Experts of a small language model: a variant of Adam for the experts.
Below are experts of layer 5 (counted from 0) of a mixture-of-experts language model. Rows are named router (the router's row for the expert), gate (a neuron's input weights, with its number), up (a neuron's input weights, with its number) and show model dimensions 384-511. Each number is 128 + 24 x the weight over its row's rms, rounded and kept within 0 to 255.
Before each expert's rows: "mostly gets" lists some tokens that are sent to it at least half of the time. This comes from a sample of Wikipedia text that the model never trained on.

# expert 38
mostly gets: "ri", "V", " Tri", " Ge", " Qu", " Mal"
router [117 111 172 150  87 146 123 159 100 146 114 129 131 140 105 111 141 108 125 132 122 139 163 105 126 165 139 133 148 168 131 135 149 140 124 150 120 149 162 128 108 126 151 118 111 149  93 141 163 112 104  82 115 101  74 125 162 147 137 169  72  90 112 140 147 146 140 169 129 138 109 107 149 160 139  93 113 120 150 150 155 135 130  85 151 153 114 125  86 102 157 157 131 105 117 122 150 147 125  79 163 145 107 111 125 154 130 124 131 146 153 138 144  69 148 138 123 110 152 153 142 117 130 132 132 135 184 137]
gate0 [115 119 116 147 187 118 116 130 113 150 101 111 109  99 107 145 156 148 129 145 135 142 109 136 168 125 108 112 125 118  89 115 133 170 149 115 138 110 121 134 111 147 103 172 130 128 126 109  96 149 188 134 127 119 128 147 141 130  88 124 112 185 137 112 127 149 128  92 148 141 136 159 146 143 129 106 145 158 134 120  86 118 147 119 133  57 117 159 161 143 126 121 102 115 108 102 166 160 107 109  74 123 133 152 130 154 156 130 173 114  99  72 132  94  71 148 122 143 103 115 126 131 112 134 128 173 135 126]
up0 [128 136 131 109  88 158 181 128 146 159 149 156 155 109 142 130 136  90  91 121 146 124 132 111 124 130 102 154 143 130 137 134 105 120 144 111 144 177 127 156  89 104 189 143 125 150 133 104 182 108  90 141 113 134 147 141 131 132 155  94 162  79 164 115 127 139 128 178  97  88 118 106 127 131  98 145 117 132 155 121 143 171 125 117 137 140 126 179 108 112 150 121 117 132 112 112 104 123 135 142 148 134 112 151  64 106 140 128 113 119 159 157  99 127 133 130 124  81 154 131 111 126 158 149 145  72 123 148]
gate1 [175 130  93 120 178 132 142 156 122 118 142 156 137 151  72 121 112 131 153 133 125 135 135 139 145 107 119 128 138 127  88  95 126 151  97 119 130 123 161 120 100 124  94 142 114 127 135 129 120 134 142 151  88 134 115 146 135  89 136 163 120 162 108  58 112  86  68  97 133 141 166 129 133 107  85 142 136  88 117 122 115  95 134 124 107 104 146 132  80 125 157 148 128 111 181 124 112 139 155 139 125 122 114  94 160  84  78 116 102 159 112 106 160 156 140 171 149 107 129 128 127 152 122  98 139  93 120 107]
up1 [158 148  99 108 168 162 135 139 128 107 113 141 139 148  68 130 142 107 157 150 106 158 121 160 145 124 113 134 141 153  89 110 152 167 131 118  94 149 164 108 102 133 115 131 106 117 139 147 120 138 161 139 130 124 123 158 143  91 140 170  99 139 107  81 114 128 106 104 132 147 146 136 125 130 116  82 124  95 146 151 100  74 112 134 126  71 152 133  90 131 144 151 123 124 154 115 132 132 148 138 133 153 116  97 184  92 100 119 127 186 101 108 192 137 123 162 149  74 150 124 133 144 100 128 114 104 134  99]
gate2 [123 149 108 160  92 208 155 153 144 142 141 109  91 135 103  88 133  71  83 160 124 114 149 119 109 150 137 145  45 111 120 100 163 138 144  59 126 165 138 124 131 139 124 144 123  74 114 106 138 115 152 135 139 133 133 132 134 148 136 170 130 117 123 124  79 117 140 130 104 121 156 131 105 124  98 116 108  87 125 144 161  91 116 152 170  78 120 149 111 137 139  88 140 128 140 170 131 168 120 123 100 120 156 133 121 123 136 118 153  81 142 116 116 139 153 136 137 121 107 134 149  96 123  95 129  90 139 155]
up2 [ 91 111 124 147  96 211 130 160 152 172 128 128 113 110  91 121 131 106 113 119  97 129 116 152 152 117 152 143  97 127 154 123 152 131 160  68 128 148 148  95 158 147 135 121 126 114 137 136 137  90 136 111 156 122 118 146 137 167 141 149  73  78  98 104 150 106 135 168 128 140 150  87 139 127 117 113  88 100 139 153 167 125 109 128 134 114 134 124 118  94 127 100 121 172 141 126 126 162 125 103 144 127  69 115 103 106 146 128 154 107 157 106 119 131 162 166 127 125 119 112 166 147 125 105 133 121 124 146]
gate3 [119 141 127 103 111 146 134 104 153 120 106  93 112  95 149 134  78 113 118 118 143 124 137 126  88 149 111 134 122 133 121 132 112 152 126 129 116 120 148 139 100 117 111 143 155  65 116 135 151 134 135 122 132 146  91 126 124 128 144  93 132 130 158 121  84 133 144 146 139  90  85 126 151 171 103 113 149 160 107 142 102 139 125 103 210 112 145 129 145 118 109 114 131 122 111 101 125  98 124  89 153 168 126 155 148 115 111 151  93 105  78 138 157 130 159 182 102  72 132 128 164 159  99 151 152 151 131 119]
up3 [136 146 135 123 128 127 124  88 154 141 126 134  82 139 113 128  89 105 174 128 144  68 144 143 123 127 126 136 127 112 143 127 107 124 106 130  96  78 141 121  93 132 130 142 146  96  83 127 129 138 157 121  95 158 148 142 156 111 120 142  95 151 140 148  82 104 151 121 140 101  99 132 145 143 120 106 135 134 128 134 153 140 110 103 126 158  99 136 137 107 120  83 150 125  98 132 154 101 145 155 139 154 108 101  91 155 123 125  60 138  85 132 115 101 193 116 130 105 128 114 103 195 124 155 150 119 151 112]

# expert 3
mostly gets: "g", "v", "iv", ".S", " South", "ett"
router [102 120  91 143 113 147 124 150 111 112 100 163 122  95 115 118 120 141 123 149  84 125 113 144 134 183 107 122 111 149 134 211  95 118 127 135 125 156 151 106 155 118 139 136 151 143 170 118 113 112 137 167 109 105 137 134 144 109 134 126 151 121 139 131 120 113 137  96 115 174  99  85 114  96 149 103 120 124 122 135 114 118 122 167 147 122 176 146 140  85 139  87 120  76 150 162 143 158 156 106 147 148 138 147  92 100 143 110 105 109 107 173 100 180 101 129 167  95 158  90  86 154 161 137 117 133 102 165]
gate0 [172 122  92 136 112 130 104 156 112 139 164 122 121 132 130 120 103 150 140 181 121 132 132 134  87 124 153 158 107 131  87 127 124 138 121 120  99 123 139 134 114 116 136 113 146 133 122 104 143  60 159 112  57 170 131 119 128 168 115 120 139 137 139 170  90 107 120  83 130 111 149 120 127 145 163 107 139 120 120 123 134  85 122 206 109 122 168 161 151 116 153  90 132  96 140  98 150 151 139 108 160 134 115 129 139 150 117 157 145 148 142 119 158 101 135 104 131 121 159 112 141 123  99 141 102 110 136  96]
up0 [101 159 162 118 120 116 147 117 154 153 106 134 137 148 134 112 125  86 145 119 143 142 169  86 137 102 143  97 157 125 192 144 120 136 121 150 145 125 126 126 109 178 136 128  85 160 140 118 148 212  99 165 137 108 143 146 107  75 130 137  98 117 100 131 176 151 141 189 116 128 103 131 125 131 104 165 142 137 122 117 111 158 165  77 122 125  98 109  69 123 115 172  92 116 113 141 128  86 101 161 115  93  92 135 124  96 147 111 117 111  96 117 137 127 148 170 129 161 112 146 113 123 147 125 170 114 127 137]
gate1 [116 152 188 131 130 130 125 123 107 164 155 151 108 178 165  94 165 120 132 134 125 127 148 137 142  85 125  78 175  96 141 122 121 103 144 124  94  84 148 125 136 129  83 148 129 160 141 128 105 124 153 122 122  80 124 117 172 129  98 104 123  67 135  93 117 111  75 159 113 138 143 107 123  99 171 171 143 144 135 125 133 108  92  94 112  98  88 129 123 145 138  87 126 173 125  85 172 136 149 120 112 128 148 123 178 131  98 159 131 142 143 121 149  90 169 116 156 124 111 163 131 126 127 124  94 138 149 120]
up1 [ 79 118 166 134 128 147 120 111 110 132 104 193 100 153 125 129 148 122 158 108 110 137 124 163 122 111  68  83 138 149 175 128  90 141 144 149  96 116 162  67 180 133  81 121 113 104 136 145 146 126 139 122 154  91 115 107 168 143 135 103 108  47 111 116 135  87  89 148 136 130 217  94 131  96 181 125 111 113 118 152 149 109 111 109 152  91 140  80 102 137 110 100 119 143 138  90 157 139 139 114 154 136 151 143 146 119 145 144 115 180 135 113 135 121 144 144 173 117 124 136 132 142 124  96 104 104 127 176]
gate2 [135 147 126 119 157 120 147 182 122 131 132 113 100 105 137 122 129 164  93 148 113 142 106 119 122 113 146 126 161 132  90 111 109 150 133 103 100 127 137 151 156  81 148 142 144 117 103 177 130 140 152  75 104 157 118 114 131  91 120 124 173 127 108 111 105 138 128 132 121 126 122 130 145 117 129 129 125 139 156 123  84 148 124 117 133 129 121  75 136 155 159 144 153 121 149 101 119 118 152 121 139 122 117 131 110 139  97 121 133 157 110 124 163 110 174 118 153  87 133 117 155  96 115 158 109 150 134  82]
up2 [ 99 124 102 130 140 111 162 149 118 105  91 154 111  89 128 120 138 155 125 136 127 115 128 136 122 117 103 122 148 149 105 144  93 157 134  99  98 172 172 117 175  95 136 142 133 105 114 132 142  95 136  77 136 146  72 147 143  74 144  93 171  94 148 123 101 117 133 128 124 115 128 141 156 112 136 118 110 100 125 144  98 168 120 120 128 100 142  72 136 141 162 155 146 105 140 111 146 130 161 116 142 140 134 147 114 135 112  90  99 127 114 122 121 133 158 110 161  82 135  98 162 111 102 118 132 159 145 121]
gate3 [122 122 159 180 125 137 115 158 129  99 143 156 170 130 125 154 126 116 105  82 117 122  78 119 128 128 106 147 124 151 104 135 149 146 161 131 121 140 134 151 148  89 123 129 149 146 164 113 119 132 104 159  78  96 161 123 149 140 139 116 109 140 116 152 133 105 126 113 116 134 156 129  90 128  81 117 169  98 142 146 129  84 158 155 146 101 138 161 115 124 152 157 119 145 161 107 116 157 138 103 117  96 119 144 162 119 119 123 146 151 103 110 131 113 111 120 117 144  58 139 135 147 107 122 141  90  86 141]
up3 [149 148  87 107 132  89 136  84 122 196 134  97 112 135 140 102 144 116 158 181 156 119 148 142 134 104 154 131 142 115 148  92 103 105 116 109 133 126  98 107  93 140 144 126 104 152 130 166 140 162 127  88 147 166 118 151 122 100 112 141 132 116 139 112 134 135 135 159 101 116 109 123 150 147 171 117 131 180 122 125  86 176 120  99 112 167 120 124 127 108 136 102 154 117 106 127 111  96 117 144 127 115  96 106 108 132 158 110 137 120 138 171 148 128 155 152 118 123 212 117 113 118 127 157  97 149 163  92]

# expert 43
mostly gets: "°N", " Votes", "°S", "′", " Lemmon", "H"
router [129 158 103 139 134 114 131 141 137 127 105 160 100  89 169  98 159 132 124 112 135 122 124 150  78 129 134 154 143 142 112 132  73  96 138 127 152 105 116 127 126  87 131 142 114 152 111 149 114 117 107  81 137 124 118 113 134 143 112  95 121 106  89 165  97 135 141  61 114 119 116 165 131 120 131 144 141 102 143 162 129 100 100  93 133  76 125  84 119 161  81 137 113 143  93 109 137 119 130 119 148  94  78 160 141 122 152 116 121 122 138 135 144 152 127 121 138 133 103 131 134 163 119 133  93 122 134 148]
gate1 [ 75 148 115 156 180 101 166 131 121 141 111 137 118 142 152 141 141 161 100 114 112 138 150 148 152  87 129 120 151 147 126 135 130 125 186 126 104 132 128 154 127 160  84 141 146 127 114 142 130 121 116 123 117 130 133 120 175 104 100 120 117 114 143 101 113 125 176 128 135 148 142 140 134 109  99 127 113 105 148 166 126 133  65  76 150 115  92 105  90 117 113 113 176 121 137  78 112 171 152  83 130 154 142 184 114 144 142 155 119 127 100  94 171 136 127 126 180 121  98 156 126 163  67 133 127  80  94 123]
up1 [125 155 113 170 152  91 134 144 150 121 109 129 103 143 133 168 109 139 110  62 103 134 116 154 143 118  85  76 142 142 150 121 142 133 141 153 129 133 161 115 118 161  81 163 141  70 140 155 143 126 166 126 112 143 128 131 153 116 129  87 155  84 119 126 140 110 166 139 158 149 128 162 157 117 101 141  78 102 165 147 144 143 141 108 144 120  92 116 108 106 116 117 147 124 170  88 119 148 166 149 118 146 156 148 158  98 137 164 105 137 110 106 145 151 107 128 116 106  96 163 138 147 147 122 124 113 134 142]
gate2 [102 120 163  99 113 148 145 147 174 160 157 122 146 135  97 120 117 113  83 151 105 112 162 152 101 141 136 131 131  84 141 150 113 150 138 124 133 117 156  72 106 119  93  96 146 108  90  60 115 104 115 174 144 132 129 164 159 156 135 118 122 143  92 132 179 121 110 140 107 154 123  85 134 166 113 113 158 131 135 102  98 122  98 117 160 124 186 133 136 128 141 120 168 119 156 119 178 139  89 141 133 131 142 117 150  81 137 101 135 141 134 110 163 127 105 161 121 133 139  95 120 141 115 151 107 114 136 130]
up2 [141 127 131 127 106 130 127 129 159 196 132 153 150 133 128 169 136 136 162 104 126 146 131 126 126 146 117 148 119 186 113 127 152  98 130 149 134  99 107 183 134 114 148 125 108 144 165 167 132 172 120 107 123 157 130 182 144 135 143 180 102 111 126 156  89 113 136 121 138 114 109 108 125  96 143 150 103 186 149 189 134 144 119 148  75 144  93 133 109 113 120 172 104  99  96 128 153  98 135 188 111  99 120 160 128 128 140 153 122 147 108 155 113  75 138 111 115 129 124 110 108 125 162 120 168 160 104 110]
gate3 [ 69 123 176 152 131 122 151 114  79  92 108 128  80 137 131 130 130  68 134 155 101 124 116 129 158  98 132 119 143 162 100 102 124 111 129  89 125 134 159 138 150  87 113 180  83 135 166 123 159 149 178 115 126 104 126  75  94  92 118 152 149 100 169 128 134 129 144 132 120 136 181 154 133 138 154 140 134  86 127 126 135 148 111 147  93 130  99 133 128 129 127 148 117 125 161 144 124 138 167  83 109 158  93  61 135 183 150  97 122 118 148 124 155 110 137 141 124 125 120 130 141 103 130 146  92 110 151 143]
up3 [116 117 152 153 137 165 140  78  86 113 101 132 153 134 174 142 151  53 136 107 146 116 133 142 133 113  84  85 113 165 124 110 160 124 148 138 117 112 155 112 126 109 143 138 103 125 127 114 173 128 117 100 125 118 127  73  88 103 112 122 151 128 141 119 141 125 149 128  95 109 171 163 118 139 118 123 155 144  85 146 164 147 110  87 139 139 128 124 106 143 123  83 138 115 103 123 139 129 182  83 144 140 131  99 138 157  79 117  98 131 131 115 151 117 145 140 130  97 116 156 136 109 111 163 106 117 112 124]
gate4 [130 109 102 129 150 152 153 152 104 140 117 135 172 160  98 111 122 162 127  93 101 141  81  79 111 129 129 117 135 162 131 128 149 151 124 126 143  95 126 125  93  98  80 130 132 102 115 142 143 130 160 121 187 101 132 133 119 106 138 137 142 141 143 143 127 153 136 141 147 123 157 122 124 163 113 106 146 112 139 138 140 160 144 145 138 149  97 135  97  99 148 110 101 109 115  99 135 124 162 102 165 147 120 105 122 114 106 151 133  99 103 118 142  90 120 151  99 143 123 105 130 146 143 121  99 150 142 115]
up4 [ 75 118 162 134 131 121 111 117 161 109 136 112  85 112 123 123 120  87 132 158 156 103 174 161 139 137 122 160 114  95 153 157 136 120 147 114  86 148 117 112 145 159 148 103 130 135 156 132 124 139  95 146  99 153 156 133 117 145 136 119  95 114 111 131 129 129 135 129 140 127 102 129 129 109 122 151 123 125 147 101 119  92 126 117 131 101 132 134 167 144 133 124 154 103 160 154 172 132 108 153 108 109 127 137 128 121 134 116 120 162 139 107 136 140 156 126 155 114 149 154 157 145 122 128 167 129 109 148]